{
  "n_layer": 11,
  "d_model": 128,
  "n_experts": 96,
  "experts_per_token": 6,
  "d_expert": 32,
  "d_shared_expert": 0,
  "activation": "bilinear",
  "moe_layers": [0, 1, 2, 3, 4, 5, 6, 7, 8, 9, 10],
  "router_score": "sigmoid",
  "normalize_top_k": true,
  "routed_scale": 2.45,
  "balance_loss": 0.000694,
  "balance_bias": true,
  "init_std_router": 0.014,
  "lr_router": 0.000513,
  "vocab_size": 16384,
  "norm": "rmsnorm",
  "norm_eps": 1e-05,
  "tie_embeddings": "early",
  "optimizer": "muon",
  "lr": 0.00893,
  "beta1": 0.9,
  "grad_clip": 0.5,
  "batch_tokens": [32768, 65536, 131072],
  "seq_len": 1024,
  "train_tokens": 385700000,
  "steps": 6087,
  "dataset": "wikipedia_en"
}
Below are experts of layer 2 (counted from 0) of a mixture-of-experts language model. Rows are named router (the router's row for the expert), down (a neuron's output weights, with its number) and show model dimensions 0-127. Each number is 128 + 24 x the weight over its row's rms, rounded and kept within 0 to 255. Numbers have three digits each.
After each expert's rows: a language model's description of what the expert responds to. This comes from a sample of Wikipedia text that the model never trained on.

# expert 63
router:102119131103169141137172159113125173098112091145100166125179096159115101119103147146108123119167141123103117089125118123131136094101111159115100116138100101123119134134133088116184120130099127133126116123109142173126112168123117182120122116115110133130094139140065122131179145105136136134123110159132145132112157101115158121154120135159103084157079141160090129102105135107104166117100
down0:097105122104118088133135091070124077162159135097116175137130136134145105126127160142118128153126159129130146114143155121131104140131132115084139151122101178180150149116143131112127126173075132133125120089133122141152152105178128136103161132114140134124126124111142147083157111118122118153126166156110134103115129117170120130124147134085099107124181117109183136112160114135131113169066
down1:129157097115145156123139151100136155127152129114141129149082114141134142156139119119131110111084134140089151147102091176105147159118138123151158107105133204098164109114125137081157128107123129144132138133056129106122119084140127103151123161132134123098119137137160128149153067141145108124140126124156129136132153124190123144096102099165129112140111069113130112163161133155108124154141
down2:102134130128136165103110165145160151126130131146097150117147122086128127102127144128136153113136105157075100121133123106083117152131153136141133071129132147120100133125126142133187125103156180131173079138094154133132123146141119156120148144129142135131102155146099096167099095129150142122105104204141112155155127165139092166119124114142103117117105108090124168180136132098135127097112
down3:131113153106110122153117137147128122159150180127077117123140110136098131105113135099141083160063121147149116115104160122156114133098100145141157205129126168150119141098172136125056166131124133137118116121126094115120124102166140081155099094127133147125075143121099097126138148170126129134111129140104135110120124133087110129118111167118115166138126166134104136091118147144107117140129
down4:134123132125156139098122168121125127078102143141134115127157122113131177128121085147101123108107100127108139094149148145125158117120154128114120079165154110123174136100094160159094106077144168105095113121129124098104147187156173124115103096132118102151112162156117128107119119115110115122150106155156138117145162131152141120144143147150118121107135120113117175166134052103115117103162
down5:124164157096108113123134123121123117111163144124142133107109146156135141132139158107134094134129116125104133121156153103134158126136163155138137123102181164131120122161114123152084107143103146139129093181146126099106110073138090092134063145144124139144163107118177103137178133130114111114107191091086144121130149194115126142151113141112117127158149134133129137099142078107123110149111
down6:146125107100115132115158110119117121112113178112110147117114122083126134104090132164143108149112116134132110124107153104123096115147119106110107138156160118109128136113117132154111151178179096099092103126158095081108090040204122101115192126113128115165127156114153105125135105150123142160105120163130136130128137127074132124138132141133130134154130123111156130080134113122123124114106
It responds to: Surnames or their first pieces following a given name, such as Williams, Brown, Smith, Khan, North, plus river and place names.

# expert 57
router:119084165075149156123141149107134149124078111176126109128137130141138119123094145126145127115146132142122114076128135113135136081078143128120113117156120117132131073104116130129115126123115100125118124103100137154107133142127119124136136131156108139155122165128115157148086140098111182142065135175142113152154175103089124124133155169143138063185117132153127108131104117086157125113105
down0:102150171125121056101139121138133129122110120089155136111122119123109091114101113107133069114154140117121096145094112124152168133097157100161129146156160143146147162169097156120101117160087188118082127168124146152111126107133088108139123136136129099132112141155155104139064082118154135131146135098132122097143132129122122099137148141114142143110166153141129091146089144101125117124125
down1:112122120131160140132102141168103148097178105134121132129128081110160173108179125147118089170125092102148106097112100173125088130160156101129124110144115114120093125174144148169142157109165138159133123133186138103124144115152100139144138148115131106149118156177122157109133137085134124124125077141118116099172109134152157113111092091103125142107115150156126134140133139125099153105145
down2:143130074130145129147126159153139112099077153073109130129137155135123124159117156144088170140143112145103101136112080133108133115114130125085093145095167144181155135148148095125178114089123145138135155154109110121116132131135173133143114073102105112130098132159096172117113117150126136128121104156100160134103127141179137102101153136129096103131126125121103074104122130129145110092133
down3:143125119106134091139144145113145128138141141134097128139173148173131120178123140104111139100082168092126075137110165101146097154107129093171134155138153132124117113103148134095136140155109162114115123124192111119129149097098115099130147196127127161113137120102124120124101124118092180104170157135126131135092156121138135079125140145115120166152105129135127138146074154138126101107101
down4:116135111108083076115165208111129092150141157125153082141124125104145114091128111138141086122098146148144140121137135137106103109100164135179125119159113146092148138105113128140111122111101117133158130127116170149106117080143121144148151144067105139134112147120108152126066068129123122132106131114118122109084104110135108126113126175127111112158145144153120116082103124106108125141112
down5:135127117088175136164098148112149106144116128137128146124092132098116141088154155160155105159151126139117123103107118129104110131130127148151099116119117116148172101139166168109144121100117170085128102149138117092073104123096142136113146097102129125133154127119092142119142079132133170139153136074149118152129141140172095134126109135160100125116161107109120106121152132093158050095107
down6:126114095122110128088116138100118131123090118148106093147100136113145136122105088132136118119131137105200097119136129091143089150120137089108158133159149125134159151130113102123124091115144124124153113126062151117149152125102143125105139107171140157122122123140097133144096196135125154122185155140126127139084090128157134173148149138135121152148153124094120120166189149117117172114133
It responds to: Initial capitalized fragments starting proper names, often non-English, such as Mal, Sal, San, Kar, Bh, Sw.

# expert 30
router:120131136152099139125124130121134158124122142116102138101119130124061081167115131146099063149154117152170116123116114100141103088116125136136115164094106100128090116142125129176161134123101121121071134109136112160157119111148150209057145110142111133130094132077109118137119119134135138164155133128122109135110136097128139114112144157136167121135118145126092180120103106136116127114139
down0:126135133117150142124176110126119121121125096117122097156119117109115068113144110123117137153126117107101148120102085146105188114141108092144129098147140092121110139127077140121108086112122138130147160170134145134114125111119161138087095152131161112108124121127135078145144082149142151104131101106135158147160112117141112116121127162136139156181137087107135174158104107116135175199159
down1:143124165150128091164142116119122161154125152156146113158114160168146123141111136156163116101143140178140159094102119122146101127064177133085111151135140129137116128113158124108148152115112114152124132142116126128159099155123154118096127119075103156134121119128123140086120155142160151118116107081106131103153163134100125160167187146093156149099111105142153082155093108119125142130099
down2:072153103139135100146133132140131154090114151132125123162104138103118142158169105137142104150132110113196149136122107119114114130104150153139134141136119098127129100189126136107111113118068117046108117143102103127139139119133110151160143124118113138125120109151115111162100156163188133156106143136109110132157169120136114150129113114110101148149137095185095157087115160148140110129117
down3:149091108149115160144172188131158164130142116131143119159137124095141097160098109140112159141134114134128094153186126114145145162127149129143133131134122112119099170124144115127144139154135140125124092109114100133158164133125110133200157147085147126186138128155144127139144116167081132105118135133151139108167117142082135137145075120099120138117143114128096132180140138138073157118119
down4:112112154159128136140067151135151146087120145115107110091135126070145126151147130105093156107097101149136146103081154151166179142158112117126129078117125087148134150112117114121111119131172138141105116151119130128145114132130141119150111115153132163122107117168155087116121139105130110119158099130117120125093112104127139151145128129079140131127113149182179131181132074182146130124110
down5:116120157104095130148103146159117140088129096128132161165149154147104092124173142138115118108134133144100121131141155088124145114102136131116138121098130149153212139120124112133104135099117140102098073153113153138128104099129136162141089101131109175102136108131102126140126136109116138127157171140159117168138146108115141145151090164113113148119196108127128133130098132132173148196129
down6:131166111120169135103163113088108121167162136115083159112140070111112164083174123148105088138126122155146098081104137135102146129104150189111156145106115150101146123144124129117127137115132120102075118146153109124123155163120116141070153161118155135137113144118159132149153150108156128176124139141129137158119088123136110123100138148108137138111162135174140111131133088146118097149118
It responds to: Short syllable pieces right after a first letter inside a word, like C-ind-y, c-ath-ode, W-ave, often followed by -ing or -s.

# expert 0
router:097148087146143097163117125112133130146106138142134134081106162112117078172095140114115112152132135118154144122110175122145107110153114142111123142145129115131086151150167134185151129140086130091076120142142144144135138124150117158092108124114076114144089177110110110112137115120122141185190124116151127115149113087115157104144115147130130146089130104109108176129125091145133119152110
down3:161118143163132128078109150104157130117096093118134123131128108124099086134165120121116099145116148162112132145109130149130154151090129145144182144150141095140106143097102118107128116137114137120120136129145163121108176163138119135119057156163116129129099155106108092180130135107142077146107124124159109122083159160151138157139097088080134157138127113107128121165100162155128150127169
down4:169137158168119099163157166110126089133155126094146110136146086103160188182141132082112155148121090118135127113142136124143160116104152124115152098094132122128151150105100127142127121113117140165130117118084142091157117117093146143140114131130126124087135125145154151149113086121074147125134132114087148116090124170127108136144144113114148130141112145109079085184102141150111147109146
down5:116162140118100145123133124104149158145135085152162140141145151091133116082123147144098133114142108164112083092147108122136174104141174121175146155087103188155140106127139116162115127146165120122110139129128095135119144098173145143166133135083117146127115152142104171134137137155152143096146127126132164108126116185141137167143101091133101156099083121113132128128139116095131138080126
down6:151093150150120132131118095111149117114170129118115076149129139109123097167104134117102112158109122152119082113092133124127110153093104132138101166152111129102129152120113083146069166147152144145130154150152149130127120091074174137127159140119160101135105149133127119109169132152133130110177125113116162121156071119103111129104112129112130149090178135138121149114130110116089173169117
down7:162119098124132151120125100197124122103184113112111161158133099140119144147107115144123072142143136128169117144178137140138106088119096105150081135171117110109128140114119132069131166138120116141127166161110153122133110164105133141110113138140113143157138101132117134126172116151162080111119129125122114116096098145150137104082092124130128131124103169112125132066152133154105168136137
down8:119122123137106126117132134112106101137115165086119160085138130097155136152101123147118139116158088155152135098079145121134078095141142117159136139158123097094106106133140065152104116172100074139094145102161117160129132101111106125140108141120138137155175115155124143098136153122147129138127121089123107105088100135145179151134130142131089152067137135126156108141094084101116121112124
down9:166123130135142117172098142134099154113138087132133146155139148181171160105127088118118111099138119130093136103125147096091153164152124139122162121122108139097095119103137115116137110111170137120169110124107152150103101156119134129139151114146190097096096116136128135143158140183111115149099110125131126094145108144155121156101078089099138136112121112133156150148167088155138130116185
It responds to: Closing pieces of multi-token words, often plural or derivational endings like -s, -ers, -ation, -ing, -ies, usually followed by of or and.

# expert 41
router:124124118126101138169120091119155132119121120173146125100086124111126074137152156134131118144119137115137135135140165096163126117095092142107120129097135102112100113118141132147154146120109127105069158129119133122150146103102124157119129092085115137119070164118125156075154127132072144181153165114144147141149152093129133143134089114167127118110090126139128210106112129127112125131156
down0:115122153112141130121112119108135079119087171113130095105149141123095164115119147136126172119158145150126106129130111126172119105070094118116142152121129100132155105131153185133140102109113132123144127122099166173185131144184135123091125105115085115157099170138111147126101153149114135164146163147185154145144170120175107112139133155170125107117117139143144145128132149122126105104145
down1:165133109114130166144102113162179119120154109138130135091114104151107148139128156153150151076133118108120129145141150141124169107126124111076165133092081100124149168130102134107109116121115136111113133117067154151135120097086133145123102131113143157109089158139128126120074153139110147134133160161129186107139090133138097155101126118158145114119144104147078172117150146151098123127095
down2:115125138089145151112086172113174114105186129150101145170158133107129102115134117135135138122101121124092140120102130150097113138146162127115142092084121114162126117117155171148148133144111117085134141098117132124127120130149125088153113143141144101104136155157128125158070167112114136167148127149129188109192114137148130134126112090115159106157179121104106169125160130147146145103114
down3:152091156136134116131087071116157132151129142115142140108082139128124166159105097111125119183097128139091157143163108162091174096112127136108118128094153141155151143114162139084127137135148147112136116137087150118122099202152157102146134122153095135099110136111128182138134130116077122149115174144134141124152127132143119133131121131158134104131122122129116181159153127175134127152101
down4:142125115137133155165150130176127117137142105128143119135102127120121139104119088125107098124083115114122116129074118143094151094096131140159111144130119117144140157092115157111119149177183107159138109129176137132136109187132105132091135193104107107104121135133137126131145188145125104116132106085147166109153119162143150098142080147106130138108128165170133172131102141147132103147154
down5:106124145149117092084133146140022115178144109158083119115138102151106138139153137140148126161164150133125101126114145112149130116159145146166112131124112116162130128119194130098123117098156118123176102114141113100111140135125117107185132161144125127129144132129169169171135111120168133124133133144117115082137108133118141151129142079100147109131130124105115088119144115125115110129167
down6:122086149137141140145152169129133143146126130128148119109083123095133122184124122146141152122113162090119112126120140120112112071163114130144137070114149099121158089133150126089151136135151078152149141150123127184107197138139114162123120138127133087158112165141118142115148150135123134121120073107127122117125180132142167116131113118145096082155147146128159173145105095139121133104155
It responds to: Subject pronouns, relative words and auxiliaries inside clauses, plus plural noun endings, such as he, she, who, had, ants, ers.

# expert 44
router:139162100167113124183120111114149108127123157129098118099147166119114052128113174113131102179146138115154122115145138096175121098139124146159125146148137108090113129147129119182127139135097124134082132151133113150119118110104133178093152121111084145133132142119096123116127143145114170149165126124144096143142113097119162095147143151153113140132134130142114183133079076139128148125105
down0:167148169137125089100161143123124157131111105112130133120149163168129117101100134169117157111172144166145155132099078100079093108134096154145118146138106100152162120109143192138174121147129115076109146157111073140131140127144132137151104091132119164113118127169120143125129161126157123094148125148149128130134168118136140147108118145121117138141129182107103137126180114140145145101121
down1:118124162141161134147124128093143091147122152140096131155127121146166153139161110135113121122119090090145148169088147089107137141119163129128147072095143120128148090112131118112145098105131113106122112140111139136096136104166126135087156127162091140155091104122154118088162117127138121111120139113052130102139071124158118147134143141161118087136141176134149107142118102107125150100072
down2:121119167143126087110134116140087091153111157103137076155106168099108122093079115140121115133076131128127128112162117144118136166079118119139063151176135094150141122134098094141125133157098116131135123100109152171112112088155131096143164141115117114145085128095112160089136149108088112136118142134156112073117135126138139126128139173120100122126139132110115128108117155088116161118119
down3:149121135162123128115102165152116117105135101127144147122138110131146106132141135097144118091128131103084113134129123145114156150120146167113149165150096081153113088182117125096176129119141135114131094135166102164107109163113152088130196137125137111132125132144147118127178112154138120122134152117092153125146104167162113121117074092106118160113145106146126160193135126151141129169163
down4:090128135135114112096110147107093125132102070111112098185110118117106081141121158139153141144110133133147105137141102090112117150176130129105116149136144126132090130121116148172160090090153134097142100082114119138137142159144144128138134154116117125089162093149158124144122119131097143100108160203101184126144135153141142135135115118116142142107084079121119126156127079129132130160116
down5:142137142117126102139128125123148130104118152119085133132145108143120110110133095196124106136145106150164146140161109088092136141141094158168123139155115092126138096147129117166119117107103113095129131116139121171117067148138134128125143135127124131178150121152137131119170145112128130133092087130146168135099155140098121122102120127183128145191140151147128218120147153121145089127152
down6:119133168102109117094156145164094131128122132126145131095144090122122087115086155133145098112103147113102117148159135148158122128136136163148088138116143148141102134115145113164152127143097096132167135110155092133173123139092136169098109144120124156123170114134180123152151140111143120159155146113185142162156106113104127139072099144147123108126135111153098137142131206132149111146098
It responds to: Inner syllable pieces of long words after prefixes like dis-, con-, inter-, as in ag(on)ist, Key(nes), gastroint(est)inal.